From a checkpoint of a small mixture-of-experts model trained on Wikipedia.
Size: 8 layers, width 128, vocabulary 8192, 8.35M parameters.
Experts: 64 experts in each of 7 layers, 32 SwiGLU neurons an expert, 8 picks a token, a sigmoid router, a shared expert of 64 neurons.
Training: a variant of SOAP for the experts, 672M tokens, 5129 steps.
Below are experts of layer 3 (counted from 0) of a mixture-of-experts language model. Rows are named router (the router's row for the expert), gate (a neuron's input weights, with its number), up (a neuron's input weights, with its number) and show model dimensions 0-127. Each number is 200 + 30 x the weight over its row's rms, rounded and kept within 0 to 999.
Before each expert's rows: a language model's description of what the expert responds to. This comes from a sample of Wikipedia text that the model never trained on.

# expert 63
Description: Determiners after verbs. The, a, his, an following a verb or preposition, as in "played his first match", plus paragraph breaks before section headings.
router,222,216,223,202,191,198,181,197,207,157,229,239,250,207,170,238,141,229,205,188,189,212,120,199,251,166,207,156,227,222,226,175,206,205,174,220,179,222,216,165,182,169,135,226,171,208,178,249,211,208,208,228,200,236,139,201,189,221,214,216,159,196,177,221,200,209,221,192,235,166,189,163,161,217,176,187,180,178,180,162,212,174,166,183,180,175,251,212,168,198,238,133,237,179,169,146,259,186,192,167,231,259,192,236,268,187,221,219,260,245,184,190,162,195,259,208,180,164,198,228,178,171,218,233,218,196,175,202
gate0,183,179,163,227,211,185,210,254,176,208,217,209,195,175,250,204,217,257,219,208,153,206,271,247,216,209,199,208,179,243,208,195,179,192,215,155,216,211,182,220,219,193,231,248,148,201,159,199,215,183,179,216,189,208,203,205,215,197,220,183,193,221,177,242,182,188,166,178,159,222,248,219,204,204,218,150,166,179,192,140,230,182,206,227,190,162,160,247,157,186,241,152,260,227,158,233,162,178,200,167,202,226,222,187,218,269,189,208,200,259,175,235,234,185,182,163,158,224,242,189,262,168,185,284,202,195,167,212
up0,209,198,249,227,192,216,229,246,177,165,173,200,287,192,227,232,243,183,202,257,199,186,223,176,156,203,181,217,228,210,219,167,249,190,205,248,180,199,172,267,234,158,217,176,183,206,148,157,200,205,228,217,235,155,206,139,261,192,182,167,209,222,180,213,266,256,211,224,184,204,215,180,226,230,207,241,260,178,207,186,174,236,188,182,187,221,169,217,175,196,228,184,224,181,225,202,236,271,185,185,202,172,161,173,149,201,238,188,208,228,237,180,226,193,185,214,217,272,224,201,212,209,172,188,239,225,206,195
gate1,171,151,180,216,220,250,193,244,165,235,215,199,214,201,204,212,182,196,209,213,220,198,200,174,197,198,197,186,191,211,224,242,208,155,207,121,192,199,188,293,154,136,169,192,196,233,178,187,215,187,184,176,174,213,180,199,221,276,203,169,160,228,127,190,178,233,204,175,238,196,163,198,183,222,235,247,198,279,176,179,201,206,212,191,184,210,210,167,181,196,247,226,208,171,183,196,148,168,240,222,229,258,183,210,201,274,230,228,197,203,205,148,166,154,198,199,169,196,190,214,175,182,193,222,151,172,232,243
up1,176,207,201,186,171,202,183,208,168,180,208,185,177,185,218,182,173,196,221,227,167,205,269,254,167,248,213,231,238,270,209,212,215,262,184,181,208,254,253,189,189,235,187,210,232,270,211,202,224,136,227,172,209,219,213,220,196,173,151,153,180,192,191,163,202,201,235,156,226,204,215,263,243,205,178,152,213,202,211,176,152,200,158,158,197,229,225,277,192,214,199,206,227,166,244,192,194,195,133,213,202,167,229,242,228,229,188,249,242,179,238,187,201,191,190,207,220,237,244,172,201,197,167,236,180,214,199,193
gate2,221,122,216,195,219,218,218,205,226,205,254,231,175,244,157,184,151,215,242,183,162,182,149,217,190,186,214,174,187,229,162,138,181,164,214,178,221,219,210,210,233,213,195,216,176,214,208,218,220,214,204,209,280,178,187,244,196,200,180,238,150,196,229,196,161,189,254,269,206,193,144,170,180,196,182,282,200,263,177,208,249,186,189,175,212,195,191,178,173,205,268,167,196,183,205,162,231,204,191,188,197,241,225,187,213,167,209,206,243,215,237,188,194,177,221,204,246,194,261,221,199,250,232,188,235,239,205,180
up2,234,259,229,185,236,211,161,205,205,176,155,199,203,223,227,212,195,239,207,194,164,195,182,243,186,189,165,212,227,216,198,193,201,174,176,172,201,200,235,182,175,124,163,199,254,228,138,159,211,219,176,226,225,190,129,145,167,191,207,194,180,220,182,200,158,214,157,194,203,215,170,205,158,234,175,215,186,193,225,203,218,194,169,185,201,212,240,158,194,243,208,238,188,139,175,183,213,200,229,170,212,220,272,241,230,195,192,182,221,202,177,256,203,163,269,201,195,187,178,285,213,217,204,198,240,176,281,207
gate3,189,214,191,206,247,160,182,211,197,188,174,279,256,232,191,227,183,233,221,134,198,218,173,219,203,169,161,202,186,241,226,237,256,169,171,193,178,174,202,159,220,212,247,195,170,179,138,190,202,185,200,209,206,245,205,213,213,229,223,186,211,178,223,241,190,189,197,232,219,187,227,150,143,219,203,234,175,218,168,161,246,212,204,193,181,188,213,214,171,197,180,164,194,184,210,202,241,197,187,181,163,207,159,256,201,119,185,170,193,257,219,111,243,229,168,191,185,210,217,208,235,133,211,185,247,163,195,217
up3,194,184,175,217,225,186,164,178,225,201,228,187,203,273,167,207,169,167,200,163,248,192,200,182,209,205,229,203,189,223,220,193,254,230,183,224,176,226,161,173,208,202,199,196,158,159,175,195,172,232,206,216,173,248,217,219,212,209,170,179,203,165,226,144,212,173,235,162,200,145,225,176,165,233,136,201,223,182,178,194,229,171,181,161,216,199,223,229,224,138,196,222,230,176,202,175,206,188,188,222,263,254,221,197,189,180,215,189,216,201,234,133,268,172,202,159,180,126,162,218,153,154,211,188,266,172,143,203
gate4,231,196,266,170,188,211,169,254,183,143,242,178,189,180,193,224,206,241,204,154,180,241,217,254,212,170,205,209,272,232,200,188,235,216,160,255,234,229,206,167,187,227,179,185,187,178,208,218,216,248,220,156,212,261,206,185,194,227,214,252,190,228,206,211,131,227,220,203,189,179,211,201,219,128,184,173,149,178,171,178,189,188,209,173,161,212,207,159,171,217,188,143,198,197,215,203,207,191,220,176,240,237,210,209,274,182,201,200,266,186,163,252,195,213,218,245,167,178,231,184,186,164,186,209,170,186,162,224
up4,170,197,148,230,255,177,201,188,179,225,199,198,188,210,230,176,234,270,197,175,184,222,225,261,250,185,191,218,138,167,226,230,179,204,243,160,161,179,193,112,214,194,189,237,215,197,221,260,182,228,185,212,150,171,166,207,224,164,184,234,172,209,147,187,186,172,163,175,182,235,217,213,217,225,214,153,222,182,221,235,186,206,224,222,177,232,193,153,226,200,218,202,250,134,194,202,177,164,162,232,206,170,248,198,223,186,212,196,164,213,179,251,173,228,224,171,201,205,242,230,181,251,199,213,213,135,189,213
gate5,169,200,153,150,239,203,182,214,234,194,215,207,187,232,175,254,147,240,226,173,179,212,157,197,228,142,220,139,181,196,191,188,209,197,180,142,200,242,233,209,210,205,167,252,172,196,228,209,214,218,176,216,187,241,201,218,258,177,201,240,211,182,200,170,204,193,193,177,243,186,151,236,199,186,141,229,241,205,158,213,228,131,161,190,180,183,167,250,172,181,252,215,210,250,194,163,225,204,214,218,166,260,196,195,238,207,213,232,209,157,200,165,231,174,212,244,198,219,186,221,237,181,217,188,180,283,232,197
up5,196,174,241,153,224,194,232,163,205,229,210,226,187,208,219,197,165,215,201,195,215,156,183,245,177,178,149,215,239,177,234,211,170,255,231,177,210,211,197,205,189,151,191,224,242,177,194,208,193,200,175,147,151,99,204,205,178,174,175,218,199,219,160,196,189,118,179,198,168,202,181,230,175,170,197,236,217,181,187,236,154,201,229,217,224,246,185,189,194,187,140,243,199,188,207,213,247,221,206,197,171,275,200,188,193,209,197,186,218,225,199,136,228,212,224,288,245,193,153,213,184,237,210,174,160,161,200,180
gate6,185,137,199,180,195,168,207,189,177,137,227,201,221,190,236,144,218,236,131,151,207,225,189,212,227,178,205,203,200,207,201,177,246,219,192,216,225,209,250,217,174,163,183,213,192,190,170,228,210,220,222,215,241,196,151,237,199,172,194,167,174,204,219,235,180,215,261,157,281,193,232,213,192,234,263,192,141,182,261,195,178,176,153,223,217,184,208,230,225,211,226,180,186,192,179,160,206,199,247,220,188,237,219,165,167,203,249,204,197,207,240,169,205,187,182,116,191,224,201,116,225,207,225,196,190,228,192,210
up6,209,219,177,271,178,251,168,228,169,206,208,149,188,214,193,183,228,179,204,245,158,218,248,197,146,216,247,261,151,173,205,212,191,223,192,236,196,236,229,214,171,187,244,214,205,190,203,164,219,211,254,252,173,219,215,176,239,169,203,155,225,233,248,215,195,215,196,113,186,274,157,204,252,217,199,185,192,192,177,171,193,238,210,255,201,237,159,158,213,195,142,230,122,194,192,197,177,208,172,205,188,192,202,154,184,201,228,184,179,186,225,187,195,149,192,180,209,216,191,235,219,185,208,206,162,211,179,212
gate7,232,198,246,250,163,242,193,253,173,225,232,190,204,211,212,251,196,198,231,279,190,184,221,164,244,147,199,182,179,207,163,222,184,225,228,209,205,218,195,168,213,233,202,189,243,225,198,212,236,231,209,195,235,249,197,166,226,247,177,189,207,249,160,227,210,239,214,197,132,147,149,229,211,205,183,212,184,204,181,163,229,188,207,200,155,230,196,187,207,191,187,200,251,246,234,139,207,192,223,219,292,226,201,209,281,238,226,171,217,217,199,193,181,188,184,243,192,192,234,245,199,178,188,208,213,173,159,191
up7,243,144,176,212,250,276,182,207,173,241,199,261,219,154,236,203,247,220,199,227,207,223,180,194,220,207,218,232,211,140,191,208,173,251,163,201,230,197,220,236,223,222,169,213,192,234,182,209,233,196,207,194,241,180,225,225,177,156,212,247,192,178,219,227,164,203,165,185,160,197,231,197,189,182,204,177,258,201,204,215,216,179,240,241,203,210,203,139,172,185,231,147,224,255,158,232,213,184,161,205,268,224,145,160,160,244,194,209,217,188,187,182,149,185,207,229,242,237,186,257,188,164,234,192,214,190,189,184
gate8,193,247,221,155,211,182,208,212,167,228,226,209,150,192,124,221,137,224,176,224,220,195,206,207,234,202,226,198,218,222,160,140,188,219,172,226,218,190,215,187,200,206,182,245,246,239,221,227,196,214,188,253,147,187,178,192,190,209,222,172,236,188,171,193,240,196,182,209,188,170,137,203,222,151,143,180,257,136,194,204,161,192,174,203,204,200,213,159,179,161,170,211,219,186,159,152,207,218,238,186,194,231,185,231,163,189,203,223,259,194,213,243,184,168,223,276,145,180,183,240,173,196,236,197,222,202,134,198
up8,227,202,205,232,197,202,283,173,238,212,192,225,187,178,234,242,198,239,190,154,243,167,235,201,222,170,166,203,209,152,254,154,200,173,154,200,149,147,157,208,243,234,173,202,228,157,192,188,187,213,225,211,241,237,229,207,170,245,186,177,193,200,163,204,212,128,194,190,207,156,215,161,128,262,164,260,221,197,223,154,174,222,204,150,203,185,188,226,187,198,213,220,219,170,224,185,210,192,215,219,192,131,209,240,181,170,196,179,187,225,202,230,175,233,203,169,181,185,188,213,226,205,196,219,273,194,212,177
gate9,170,228,176,229,226,207,193,218,208,163,215,267,216,242,170,237,154,153,170,130,205,206,151,170,211,187,228,155,205,219,213,158,159,219,231,233,214,185,210,176,188,186,180,224,197,141,244,171,189,237,225,244,165,240,170,187,239,204,166,217,192,202,196,265,168,168,212,190,197,218,199,186,189,186,159,235,162,191,203,198,173,196,244,137,187,177,196,236,204,188,192,212,184,223,176,143,260,228,174,124,168,249,248,205,198,193,217,190,211,252,231,235,189,214,154,210,200,196,197,178,256,230,170,197,227,238,197,216
up9,174,266,200,170,145,238,165,217,258,238,172,196,264,189,189,174,203,185,206,184,202,218,190,203,197,204,212,148,214,173,159,147,202,240,232,180,181,243,193,224,131,129,175,213,205,201,184,185,278,165,247,196,177,248,188,205,123,183,183,212,198,191,198,169,202,163,219,197,204,228,256,172,189,213,183,196,173,100,189,234,186,173,175,212,210,178,265,195,201,188,207,179,246,258,194,150,228,168,221,165,200,232,176,204,202,198,221,175,226,188,173,214,219,218,212,231,198,188,206,211,195,187,200,176,206,196,227,196
gate10,224,146,207,142,263,188,256,172,163,188,242,212,194,213,163,167,208,203,244,177,225,198,181,173,230,242,203,184,181,191,210,204,258,191,209,201,216,190,215,160,196,204,197,201,148,275,183,195,217,229,147,172,238,194,203,241,178,171,228,188,168,230,145,201,231,170,214,223,229,181,220,139,189,258,214,248,182,189,247,195,175,180,178,171,187,166,187,177,193,183,217,211,207,206,182,176,219,206,240,157,197,142,185,264,163,214,190,227,233,251,204,195,156,154,203,187,219,221,231,181,192,220,259,216,270,202,175,219
up10,185,204,185,190,193,171,203,166,245,200,214,247,227,203,204,198,228,195,182,242,189,185,160,176,229,184,176,148,253,220,189,157,150,200,213,176,220,214,210,154,263,218,203,189,196,202,180,181,226,220,172,179,267,224,206,171,217,183,154,194,203,154,140,261,232,155,209,205,215,215,169,245,148,221,208,147,188,181,232,194,162,185,171,173,192,237,196,176,206,224,182,147,164,161,177,176,205,216,220,218,190,202,188,220,208,266,208,185,221,198,186,253,186,187,182,238,197,209,156,92,243,159,207,215,215,223,142,204
gate11,161,178,141,245,151,197,169,180,238,197,252,223,214,202,223,221,172,178,183,205,196,230,186,148,173,248,184,232,238,199,211,190,180,212,219,194,222,214,176,182,194,204,196,187,124,180,171,186,244,230,195,189,176,201,185,194,231,191,221,139,209,235,248,199,175,211,211,193,173,235,166,191,222,221,278,180,150,181,195,174,225,216,179,192,212,175,237,204,236,179,222,178,217,298,209,229,185,185,204,195,240,201,225,245,181,178,235,189,211,311,199,188,150,173,159,194,195,148,204,156,233,190,201,211,181,181,177,219
up11,187,176,181,227,164,140,185,154,177,187,193,249,227,177,258,217,198,213,213,218,167,217,241,201,180,223,182,223,170,199,173,229,274,194,178,167,248,201,198,226,247,202,208,194,153,194,200,198,224,201,147,165,263,190,173,119,185,191,255,187,161,196,232,226,184,192,222,216,205,178,244,160,210,201,210,240,175,189,220,193,212,187,168,154,207,229,182,220,154,243,166,208,185,145,212,236,225,222,220,186,219,180,182,190,143,202,175,139,235,282,205,231,198,176,189,200,220,194,217,235,159,130,219,178,204,182,203,214
gate12,275,215,170,223,143,225,179,256,180,165,225,192,196,181,236,210,137,212,175,188,209,193,160,195,203,146,253,173,230,256,204,192,237,224,188,251,190,217,200,235,243,226,174,220,175,192,181,211,195,220,217,181,193,225,186,211,168,195,191,228,145,202,208,195,168,231,155,178,241,119,206,202,188,195,175,193,145,162,136,226,184,163,203,199,196,212,237,159,176,199,193,182,208,188,172,182,231,187,209,145,183,234,205,191,272,190,183,252,206,238,197,166,196,197,226,176,195,183,183,229,230,155,218,228,250,261,160,202
up12,170,164,196,233,186,227,201,147,205,186,176,161,202,189,168,204,160,196,247,171,215,216,192,209,180,172,236,137,210,222,215,215,257,209,220,156,197,207,193,211,157,259,179,209,195,208,155,198,187,199,179,197,232,279,209,159,193,144,193,179,217,204,244,166,151,175,188,221,174,139,255,198,235,165,175,174,167,162,236,194,237,171,192,177,178,220,176,163,187,230,250,184,202,181,245,225,188,238,231,199,252,209,209,211,252,257,210,214,211,224,207,160,241,150,238,172,236,246,203,216,215,145,178,219,237,223,218,197
gate13,251,205,249,163,222,204,221,199,265,196,239,173,271,219,157,183,213,192,243,234,203,178,174,223,235,174,209,217,180,213,193,180,202,200,216,269,195,199,194,179,113,215,171,229,216,183,206,207,160,221,205,202,225,229,177,214,209,210,220,177,236,225,164,158,146,208,193,189,212,215,140,157,189,241,195,252,231,207,198,242,235,179,189,191,190,166,256,205,217,228,221,191,192,202,251,204,234,211,195,174,238,246,215,230,234,168,254,236,136,189,215,221,185,210,201,218,203,136,123,176,197,165,200,179,166,227,189,203
up13,254,174,153,190,193,146,163,127,239,135,201,162,146,245,167,152,172,217,178,137,231,183,157,200,204,229,170,210,188,214,233,174,165,179,146,199,195,191,187,188,186,174,202,238,157,199,193,203,196,219,210,234,194,206,190,247,260,225,206,211,228,183,207,136,229,215,193,202,236,279,210,217,175,212,154,162,200,211,213,199,174,230,201,164,167,196,192,181,221,223,209,197,195,244,166,214,205,228,168,219,231,246,161,201,274,223,192,234,215,177,188,202,206,206,215,180,160,149,210,175,251,202,210,240,171,219,208,201
gate14,176,255,205,207,205,196,195,230,210,177,214,244,200,195,177,199,157,222,216,259,219,228,195,161,223,182,228,187,238,234,211,175,204,170,175,235,236,236,181,187,219,241,197,198,213,182,196,197,173,198,191,181,187,174,167,213,175,245,163,218,248,199,168,252,176,193,237,189,242,125,162,160,175,226,173,255,160,203,205,208,258,219,222,194,199,231,201,230,199,241,221,205,210,231,129,181,244,223,182,229,130,200,199,253,225,205,242,172,200,234,221,171,215,185,222,190,141,231,224,231,174,202,192,251,275,258,222,212
up14,201,224,151,201,182,137,152,248,175,218,216,179,194,200,226,206,208,184,235,197,155,193,154,183,231,125,219,169,186,180,226,164,203,206,204,191,171,204,221,183,183,246,225,236,189,147,244,163,227,246,197,207,199,272,184,198,159,163,211,176,252,231,177,205,180,239,168,168,221,213,240,150,209,233,235,171,152,190,182,171,225,242,223,172,165,211,206,147,236,215,222,210,166,237,206,220,230,162,215,236,149,211,154,210,186,202,223,223,156,180,211,236,233,153,194,211,173,207,192,133,196,240,210,236,190,176,210,224
gate15,230,150,268,219,185,183,208,187,197,186,210,251,185,170,179,222,176,232,189,242,224,171,159,189,242,165,185,147,202,205,193,153,185,147,209,126,192,166,196,213,222,228,187,194,225,211,161,222,221,237,177,215,216,252,205,172,230,218,186,276,193,217,189,211,203,161,179,240,191,137,195,183,208,171,198,221,203,178,208,200,220,170,174,124,234,215,199,185,161,234,239,200,215,194,184,157,228,241,205,132,255,227,173,226,207,214,208,179,252,231,232,199,165,178,237,202,207,226,158,251,201,160,215,217,201,240,154,186
up15,162,233,162,212,180,182,192,130,201,162,160,211,226,221,244,271,178,165,218,195,138,182,191,246,206,222,164,226,222,201,204,167,176,198,175,199,182,139,184,223,179,158,207,200,135,210,183,182,192,160,165,163,179,229,212,187,158,220,191,224,224,208,141,219,187,201,218,214,165,243,217,216,190,177,232,189,143,234,218,203,183,218,198,234,130,184,227,161,181,221,187,144,218,234,215,176,173,209,196,194,167,166,172,225,166,168,244,158,176,195,194,227,205,242,230,205,180,229,215,132,183,263,188,204,230,168,238,169
gate16,233,271,171,199,212,216,200,215,208,218,172,242,206,185,191,169,203,251,219,205,216,200,184,206,236,217,219,206,244,187,203,206,138,199,183,177,164,234,189,192,204,182,179,245,168,161,199,187,206,218,188,200,178,196,162,204,161,229,257,228,191,200,179,168,203,189,196,225,179,145,220,198,191,207,267,161,246,217,191,162,228,149,196,197,187,216,206,183,229,213,236,210,226,124,229,164,246,253,144,201,217,276,247,173,256,211,222,184,181,241,157,124,195,178,242,222,197,218,205,249,176,264,204,220,184,181,184,223
up16,217,198,160,218,242,207,267,145,225,210,206,145,181,189,232,165,255,221,198,168,191,171,217,212,253,187,215,236,121,184,208,202,200,231,215,161,172,170,239,221,187,210,227,189,178,239,191,184,224,156,159,163,124,121,220,243,132,170,217,187,159,237,212,196,221,206,241,228,188,226,229,201,257,199,226,199,166,172,199,161,228,206,207,208,161,209,223,181,188,218,193,207,233,177,213,191,201,215,176,201,206,226,156,181,214,194,202,222,146,120,190,149,205,222,240,169,219,174,173,187,196,217,192,188,189,167,218,208
gate17,198,154,227,200,231,193,168,173,218,182,193,215,195,219,185,202,208,180,215,242,166,226,180,239,228,190,230,178,174,212,176,144,221,162,211,191,195,184,125,224,199,193,200,173,135,256,193,175,181,168,231,233,264,267,198,243,216,190,196,180,181,177,198,200,162,211,225,273,220,245,195,168,187,154,152,152,197,222,179,212,220,256,207,187,214,176,221,196,181,274,207,167,199,167,182,197,227,207,227,123,250,218,250,210,176,175,186,224,163,163,223,173,150,170,241,215,216,153,192,196,161,172,188,182,199,208,224,202
up17,206,204,201,202,145,218,191,233,184,246,198,263,141,160,224,236,207,178,187,171,177,205,200,204,190,212,202,193,231,237,192,281,231,176,213,216,227,218,217,185,218,267,196,230,213,164,236,226,157,169,167,231,160,185,241,185,185,263,227,219,252,207,189,202,217,239,242,224,189,235,163,194,217,150,205,248,240,274,182,233,239,189,231,198,184,218,176,212,244,229,169,232,217,197,207,191,212,210,208,214,177,239,171,163,201,170,164,165,174,119,157,218,221,176,204,178,242,174,202,208,154,184,231,198,191,173,172,179
gate18,171,179,197,168,185,203,245,229,184,150,235,224,191,179,223,209,254,204,190,80,228,239,217,189,219,153,142,193,175,169,245,200,258,210,188,234,207,191,212,171,258,173,213,206,211,232,213,202,152,222,215,184,246,194,253,208,182,187,207,169,144,200,265,215,180,184,177,222,232,152,204,200,209,209,220,181,212,200,209,198,214,184,159,235,168,199,182,228,137,191,197,162,229,180,196,215,179,144,212,262,241,219,202,174,186,168,205,209,201,224,239,148,193,156,195,183,239,193,180,158,181,164,213,209,195,242,182,184
up18,212,190,220,188,210,188,248,215,210,179,240,204,174,191,232,180,188,207,238,163,192,211,197,182,222,217,227,222,212,197,218,228,214,175,218,173,204,147,155,209,188,240,210,184,199,222,228,189,175,240,213,244,181,216,240,192,195,247,190,205,182,211,236,207,186,165,187,225,135,230,217,175,210,219,190,174,220,218,151,178,218,222,252,195,212,304,217,183,176,242,172,229,196,254,240,202,192,244,136,138,163,196,156,172,154,231,202,167,171,130,237,253,175,196,153,172,194,204,181,233,240,153,226,200,246,159,162,212
gate19,209,193,188,211,205,203,180,124,173,181,163,219,269,218,228,171,151,164,216,254,227,165,226,209,196,159,191,238,188,167,204,155,141,197,246,220,228,201,190,196,197,176,199,200,178,242,173,166,244,198,243,199,200,253,202,196,220,184,220,201,239,231,195,184,125,177,219,202,234,231,226,219,195,169,155,188,170,136,239,214,217,193,198,222,152,219,203,180,220,276,210,173,200,192,198,211,236,175,225,149,216,193,216,221,230,249,240,211,204,224,181,184,174,163,174,155,180,147,141,154,234,167,183,228,220,179,188,195
up19,225,173,207,163,265,224,242,291,219,208,216,232,164,219,187,186,176,255,216,162,236,149,148,237,238,177,199,200,251,220,225,197,223,151,160,210,192,257,176,220,212,173,175,228,257,178,172,189,181,215,208,207,186,183,225,182,172,220,179,216,212,195,145,240,237,177,188,210,205,175,259,210,177,201,202,275,182,214,222,200,247,156,225,219,211,182,218,199,206,205,179,210,213,179,208,189,186,186,241,248,196,227,232,201,249,205,234,145,233,176,184,159,218,208,210,238,177,200,154,202,195,272,206,215,232,165,173,220
gate20,239,166,215,183,194,201,195,272,195,245,225,240,187,234,194,168,153,248,192,231,211,207,176,218,250,170,191,167,222,185,165,245,201,235,203,199,233,153,159,178,243,241,168,212,181,197,253,171,231,243,183,273,245,247,178,203,196,223,150,180,195,216,186,226,181,227,202,220,184,255,198,178,209,262,249,213,212,175,198,175,207,186,209,238,152,195,205,200,201,209,188,157,217,206,194,171,170,182,234,172,134,186,154,182,204,219,206,217,229,219,205,177,159,220,164,215,208,200,179,150,250,163,258,247,230,207,174,229
up20,194,202,201,228,222,214,241,195,201,157,184,162,166,224,161,195,144,157,191,225,168,233,247,224,216,191,181,228,170,161,202,220,202,237,236,226,230,179,187,191,218,227,179,250,210,176,212,154,186,206,214,257,119,191,242,206,259,254,195,158,241,227,181,198,221,234,164,182,152,201,190,213,194,229,220,157,161,209,156,215,210,251,167,206,191,204,238,178,184,198,183,168,187,191,217,193,202,235,206,199,215,205,196,264,148,200,227,204,195,160,204,248,168,196,156,196,213,235,229,146,215,146,211,198,227,283,224,247
gate21,210,217,220,160,161,193,214,222,247,223,249,200,262,202,154,228,168,226,229,194,146,177,183,220,231,163,218,194,197,229,213,207,190,213,218,264,168,220,204,190,201,224,165,231,145,241,209,271,240,191,220,196,194,239,239,222,209,222,227,152,151,188,177,215,191,236,164,219,199,201,228,194,177,241,186,205,193,177,129,228,148,154,216,208,186,173,206,215,171,181,224,181,237,165,180,193,250,159,162,187,216,211,200,226,246,144,197,214,205,270,234,193,240,246,183,249,254,173,205,228,196,205,226,236,193,201,169,203
up21,156,167,176,169,194,178,186,256,215,233,199,187,168,210,146,243,189,228,207,180,175,224,185,193,198,209,200,232,191,178,292,201,204,196,175,160,213,194,223,152,211,202,178,203,209,230,216,222,209,199,164,205,203,210,179,238,207,238,201,198,208,165,156,188,214,122,259,166,239,163,198,195,202,261,205,214,159,218,182,213,227,242,241,138,129,188,192,214,194,218,236,173,226,205,232,206,240,215,177,164,216,150,247,196,174,178,194,191,175,165,166,236,154,230,232,204,207,106,210,213,249,173,195,222,199,240,187,192
gate22,176,266,202,150,246,229,219,150,213,220,213,177,187,224,231,193,163,188,183,157,253,145,193,244,187,167,139,229,154,227,224,170,209,177,197,170,238,177,201,189,165,179,200,227,197,271,253,201,222,192,173,183,191,258,216,172,169,210,205,190,163,176,177,161,137,214,171,211,212,207,183,180,195,223,170,153,193,156,181,170,133,149,155,216,201,177,244,209,164,175,225,243,164,234,168,189,197,210,238,159,179,186,211,197,247,197,221,170,183,225,181,229,200,192,225,136,182,210,174,195,206,214,205,222,244,196,229,215
up22,217,230,235,277,226,194,230,200,177,168,191,220,144,216,270,196,218,163,221,204,236,194,174,189,179,222,194,191,144,178,244,267,179,214,175,212,184,224,201,253,204,185,191,239,149,223,183,182,235,136,185,240,180,193,203,228,238,192,187,214,207,216,213,123,195,148,189,203,214,185,223,213,179,233,204,215,220,176,174,211,245,183,138,144,157,228,194,183,211,201,230,208,191,169,201,194,250,194,156,170,204,213,178,258,196,225,203,179,248,185,237,134,210,192,232,196,183,232,142,188,143,224,168,210,206,212,226,196
gate23,159,135,178,159,239,170,179,203,168,160,211,163,182,201,187,220,239,201,168,177,182,243,217,168,216,165,204,184,149,159,192,147,201,228,199,223,261,237,224,160,223,153,154,214,207,239,141,247,232,205,228,196,221,207,176,192,161,174,200,168,173,216,236,191,264,202,254,198,220,179,192,177,224,186,185,246,198,193,196,194,212,238,200,187,250,164,161,233,246,188,213,101,207,147,194,188,163,206,206,245,197,231,216,152,191,250,223,207,172,209,221,203,215,223,190,209,196,211,266,184,196,202,213,199,172,232,206,214
up23,180,200,196,226,242,229,193,228,198,191,204,187,168,187,256,217,247,259,230,232,189,233,276,186,150,221,229,211,186,200,177,193,218,213,225,192,202,180,243,160,188,257,244,217,212,157,190,171,144,198,215,177,179,201,199,178,138,212,206,145,192,204,246,228,185,155,202,125,149,196,155,218,204,194,252,226,225,202,198,199,219,219,215,202,257,230,196,198,228,192,172,277,186,203,218,161,140,182,223,204,198,229,218,185,204,189,210,151,166,215,256,211,210,187,184,153,157,247,189,208,207,247,201,194,244,185,224,229
gate24,229,226,195,226,203,154,244,234,174,179,150,238,180,143,217,187,249,226,180,208,166,217,246,198,212,220,233,158,231,253,212,185,246,201,172,236,223,145,211,139,151,164,241,179,165,194,151,254,164,174,201,209,210,176,190,196,189,207,257,181,213,245,171,202,205,197,208,163,152,186,225,195,194,217,205,225,123,183,206,171,238,208,162,183,182,191,217,228,176,188,224,157,232,207,197,189,221,175,201,275,252,175,164,206,220,254,203,222,203,210,256,188,160,232,224,187,221,255,224,199,188,180,230,204,184,206,170,198
up24,236,205,190,165,202,203,134,219,228,216,211,206,149,227,147,228,184,177,198,207,240,208,203,236,200,203,192,209,249,276,178,241,196,182,185,198,142,201,259,258,188,147,140,185,196,199,166,158,199,194,173,204,239,205,196,178,236,170,199,196,210,208,242,178,165,161,202,225,186,218,206,179,250,174,199,205,212,256,217,199,161,169,221,223,247,173,159,241,189,218,175,165,223,187,172,165,227,223,219,198,198,206,185,187,306,252,186,162,220,213,163,199,236,165,219,185,223,168,192,199,259,167,188,237,231,200,203,206
gate25,229,202,181,178,151,278,208,262,224,217,205,237,245,229,232,216,190,161,194,105,236,197,216,202,187,211,208,185,254,234,150,181,181,250,157,189,219,223,175,189,150,190,208,191,210,190,216,211,231,190,181,228,198,245,213,158,178,196,178,218,175,182,157,254,200,248,226,193,115,185,170,218,162,188,173,187,157,152,188,201,221,194,192,205,176,219,201,156,210,191,201,197,245,212,163,186,269,199,237,199,240,209,175,238,260,191,227,220,194,236,202,174,207,216,225,202,210,178,199,215,177,231,173,254,216,224,241,213
up25,222,261,181,220,242,232,142,184,206,177,200,204,198,217,258,198,174,207,146,263,167,197,169,188,195,183,224,246,170,223,164,206,215,176,211,215,202,181,168,188,143,157,175,186,181,246,180,208,226,183,235,243,233,226,155,207,237,157,206,178,213,193,144,151,210,200,189,192,223,179,148,200,220,235,205,211,163,159,191,207,250,216,155,215,198,251,183,260,185,217,201,192,231,187,186,191,176,231,202,189,145,161,205,260,245,278,135,209,222,253,182,191,210,167,216,184,179,208,210,211,183,152,234,214,192,182,194,203
gate26,194,229,194,240,173,172,198,185,184,255,195,206,258,202,233,183,181,296,234,257,220,196,193,227,247,217,201,196,234,211,217,166,210,215,183,208,229,244,216,165,205,186,211,171,208,219,167,178,202,189,171,197,198,187,155,177,200,159,209,194,206,219,224,245,235,158,158,201,214,182,187,171,182,160,179,191,161,201,212,208,254,207,183,216,201,231,206,208,178,203,258,167,175,226,134,174,275,220,218,206,208,166,237,190,178,168,217,160,196,240,198,210,158,193,306,191,159,169,222,243,139,198,191,210,149,193,214,222
up26,215,169,181,178,211,163,210,179,221,189,218,210,202,204,212,237,140,241,222,149,224,199,175,184,186,158,197,169,148,190,198,199,219,170,153,222,172,216,177,221,153,182,121,242,204,153,238,241,253,220,183,205,219,218,185,233,199,162,173,245,194,179,215,235,207,172,162,239,236,179,193,193,239,180,198,195,187,152,219,229,174,241,211,166,138,200,166,209,243,220,230,136,202,182,184,202,179,187,190,238,195,246,166,241,235,165,194,253,227,144,246,221,187,249,199,221,201,202,246,186,236,189,184,207,150,237,233,171